From a checkpoint of a small mixture-of-experts model trained on Wikipedia: a softmax router.
Below are experts of layer 6 (counted from 0) of a mixture-of-experts language model. Rows are named router (the router's row for the expert) and show model dimensions 0-191. Each number is 200 + 30 x the weight over its row's rms, rounded and kept within 0 to 999.
After each expert's rows: "comes before" lists some tokens at least twice as common just after its tokens as in all text; "gets" lists some tokens that make up at least twice as much of what it gets as of all text. This comes from a sample of Wikipedia text that the model never trained on. Tokens count by the router's weight.

# expert 18
router,228,208,234,186,237,187,230,192,197,189,197,272,198,215,226,230,211,186,156,177,246,260,160,204,196,184,199,174,241,234,201,179,201,227,216,210,230,190,219,225,199,138,183,187,158,182,212,217,169,233,155,230,219,229,234,158,194,225,190,246,265,242,189,206,237,250,180,196,182,206,156,186,190,191,155,182,155,194,218,204,249,238,239,185,187,224,214,171,178,189,153,224,177,171,207,214,231,244,198,178,214,147,237,174,234,207,248,175,198,206,188,172,170,219,158,231,242,244,186,150,233,273,191,232,247,163,174,125,219,233,134,218,216,214,185,188,181,207,203,191,207,212,185,237,163,190,202,235,166,221,181,153,237,207,197,195,113,224,219,204,242,243,203,182,224,193,194,137,202,201,178,240,178,170,211,230,199,191,169,184,251,189,186,216,189,186,216,129,238,162,178,220
comes before: " the", " a", " his", " her", " he", " it"
gets: " of", " \"", " by", " to", " that", " with"

# expert 13
router,190,218,163,162,186,229,221,244,168,216,189,226,230,176,213,173,277,205,243,193,175,175,232,193,165,205,203,234,160,156,199,197,192,170,186,184,205,181,205,262,184,246,181,247,184,183,193,174,136,225,186,248,183,156,212,192,250,219,193,216,210,208,220,211,194,214,207,183,226,207,188,245,233,229,259,192,181,178,197,217,182,214,142,217,194,194,251,182,204,242,198,186,211,212,219,151,226,192,233,228,247,160,198,179,232,184,179,199,244,176,233,186,216,161,228,170,164,227,221,149,229,203,178,182,181,222,213,253,203,262,165,131,192,221,206,201,148,223,200,208,225,195,196,173,224,188,213,139,152,182,210,208,176,211,179,188,171,215,180,229,246,131,178,230,192,114,130,211,206,235,135,194,218,266,228,169,169,168,194,204,186,231,253,210,187,181,182,235,164,237,179,234
comes before: " |", "|", " 0", ";", " -", " 1"
gets: " ", "\n", " |", " 0", ")", " —"

# expert 10
router,132,214,230,193,218,209,200,188,258,179,228,167,225,227,166,237,196,265,144,215,202,156,192,197,184,179,184,180,231,226,181,192,204,224,170,247,219,171,228,185,208,242,189,189,204,198,218,192,239,205,213,226,170,218,168,200,111,245,211,180,152,219,109,170,183,222,196,228,209,187,253,181,203,161,216,271,215,240,232,205,225,200,213,216,212,234,246,190,207,184,241,221,206,183,173,245,175,179,177,206,196,220,244,202,173,194,228,141,241,177,211,190,212,217,210,231,237,215,190,255,204,197,182,185,193,154,128,199,220,158,227,197,168,215,168,171,202,222,190,181,186,221,145,225,164,182,147,227,232,248,240,199,174,201,196,189,234,201,192,221,177,238,190,225,257,129,169,211,206,167,203,192,144,191,154,202,206,223,214,216,206,211,174,236,229,195,227,191,261,278,219,177
comes before: "\n", " The", " of", " In", " He", " It"
gets: ".", ".\"", " film", " album", "\".", ")."

# expert 17
router,207,165,213,164,190,252,242,238,172,217,226,203,220,220,236,189,236,212,256,180,225,207,119,184,193,194,251,141,225,199,206,178,177,188,228,163,177,232,202,219,233,205,186,242,178,157,178,147,181,182,186,226,142,222,169,231,208,210,178,207,205,215,115,221,214,167,215,195,206,189,196,160,217,189,195,235,110,208,210,199,224,232,207,204,201,231,209,232,176,214,239,151,224,215,229,230,270,226,169,182,213,207,193,222,223,216,195,219,181,217,176,166,210,192,195,180,202,205,171,268,285,252,239,211,204,220,195,146,182,224,252,130,204,209,199,155,195,202,213,252,152,194,233,200,199,225,169,199,126,211,203,230,227,176,217,219,202,174,183,230,239,223,207,253,168,181,159,188,204,168,196,200,197,220,171,251,190,172,157,201,201,224,225,156,214,195,201,153,245,238,184,229
comes before: "\n", "-", "|", "==", "The", "==="
gets: "\n", ",", ".", " was", " is", "=="

# expert 12
router,217,207,168,158,229,205,184,171,178,222,199,204,160,223,264,183,220,166,134,226,197,176,166,231,230,222,200,204,202,163,147,266,175,187,186,170,199,180,172,211,194,197,214,223,220,207,207,190,148,252,186,232,213,207,237,180,250,206,192,202,181,198,237,205,188,237,188,198,246,132,251,221,208,259,180,258,232,159,232,189,160,172,152,212,178,198,223,195,226,191,233,197,186,223,195,192,163,228,206,189,221,181,149,202,177,171,215,303,148,179,199,219,233,246,244,250,198,187,227,210,189,165,192,217,213,188,209,207,212,195,209,209,202,193,235,228,250,243,143,162,169,158,229,223,242,192,165,190,231,199,202,187,194,192,214,201,203,196,189,266,173,162,166,235,204,170,167,200,140,245,190,137,226,204,208,137,240,188,200,187,198,253,168,185,251,174,248,190,194,164,215,162
comes before: " |", "th", ";", " years", " million", " km"
gets: " 1", " 2", " 3", " 4", " 6", " 5"

# expert 5
router,187,191,199,224,209,211,203,199,162,205,170,144,220,182,203,181,224,120,174,184,198,230,173,197,182,211,186,193,237,226,161,219,235,188,229,214,175,153,202,193,230,222,193,164,198,216,258,198,252,136,238,194,202,227,187,194,187,197,214,240,218,153,193,203,176,180,221,245,214,265,132,181,212,221,174,202,200,243,219,145,176,186,254,210,192,145,162,178,205,175,157,249,222,188,138,216,179,157,165,207,156,253,198,113,208,170,232,169,227,241,185,157,256,195,207,171,204,202,211,168,192,245,167,199,217,170,133,171,221,226,210,223,192,250,182,249,190,196,199,197,134,227,239,173,139,203,205,185,182,180,167,204,218,183,211,195,222,211,203,235,156,237,179,180,197,203,254,143,198,206,182,203,180,207,182,235,197,207,221,205,266,151,226,196,183,174,173,170,256,193,184,212
comes before: " the", " to", " a", " in", " been", " by"
gets: "ing", "d", "ed", " had", "th", " to"

# expert 20
router,206,288,231,199,205,221,225,175,213,178,202,215,188,211,157,191,174,175,145,145,252,152,197,190,267,188,209,234,210,206,219,195,154,201,177,227,143,215,180,145,204,181,206,225,209,219,147,196,175,214,203,227,183,148,225,188,215,180,209,231,216,184,197,195,231,228,158,214,223,210,118,201,182,215,171,119,222,217,196,204,214,261,229,161,197,201,194,169,169,190,119,189,211,127,208,173,176,191,252,196,178,219,147,223,212,197,194,195,170,209,189,249,164,192,225,215,207,191,211,278,179,245,159,200,182,194,228,223,206,180,161,246,189,203,221,208,179,177,131,180,245,293,166,178,194,175,221,225,239,207,231,165,170,214,208,175,198,196,187,198,226,195,200,129,198,220,178,194,199,167,210,222,180,216,215,174,203,199,213,240,225,199,171,229,148,210,180,190,153,198,169,183
comes before: "s", "t", "ing", "ed", " York", "m"
gets: "'", "c", " A", "A", "’", " New"

# expert 15
router,237,171,234,185,185,153,188,260,183,202,245,234,242,180,181,194,187,283,190,252,151,222,248,242,189,219,227,210,197,152,184,177,206,228,187,225,192,222,145,221,222,209,153,231,175,238,150,166,200,160,187,256,190,180,179,218,199,174,184,175,183,156,213,169,211,157,197,174,226,163,253,197,247,209,245,206,183,212,211,189,195,214,150,230,146,263,207,196,272,220,257,225,219,214,195,238,276,172,218,184,211,191,220,248,137,255,153,240,230,187,208,186,184,185,225,181,156,173,194,206,208,133,245,250,208,217,184,233,184,202,239,180,161,211,171,208,169,237,179,203,180,207,210,224,190,208,203,188,165,209,190,165,184,182,200,220,209,210,251,261,204,134,202,248,199,199,177,195,181,202,242,206,218,208,177,195,187,187,223,193,196,195,239,196,207,233,168,212,190,163,241,211
comes before: "\n", " ", " 1", " 0", " 2", " —"
gets: " |", "|", ";", ")", "\"", " 0;"

# expert 8
router,202,153,162,197,251,200,153,141,236,226,201,148,234,146,168,219,246,192,184,202,150,231,194,203,166,208,226,207,196,198,185,184,221,177,225,188,184,195,234,237,185,137,201,182,202,159,181,221,168,170,219,154,235,212,208,177,245,196,206,216,194,183,265,160,222,167,199,292,153,239,217,188,185,210,204,189,240,197,221,221,159,166,180,253,184,161,107,247,160,205,154,169,199,172,209,160,189,231,170,216,172,210,217,185,198,216,187,136,201,189,197,213,223,155,197,227,185,186,230,142,150,189,171,222,206,161,230,176,156,157,158,213,257,184,185,200,211,185,198,203,188,177,232,183,186,211,238,221,179,156,213,216,230,207,198,228,191,210,146,129,163,218,161,159,251,206,213,197,197,214,228,220,174,193,193,205,234,231,225,220,213,200,140,234,147,216,183,188,183,167,190,200
comes before: " the", " a", " his", " this", " New", " addition"
gets: " in", " of", " at", " In", " on", " the"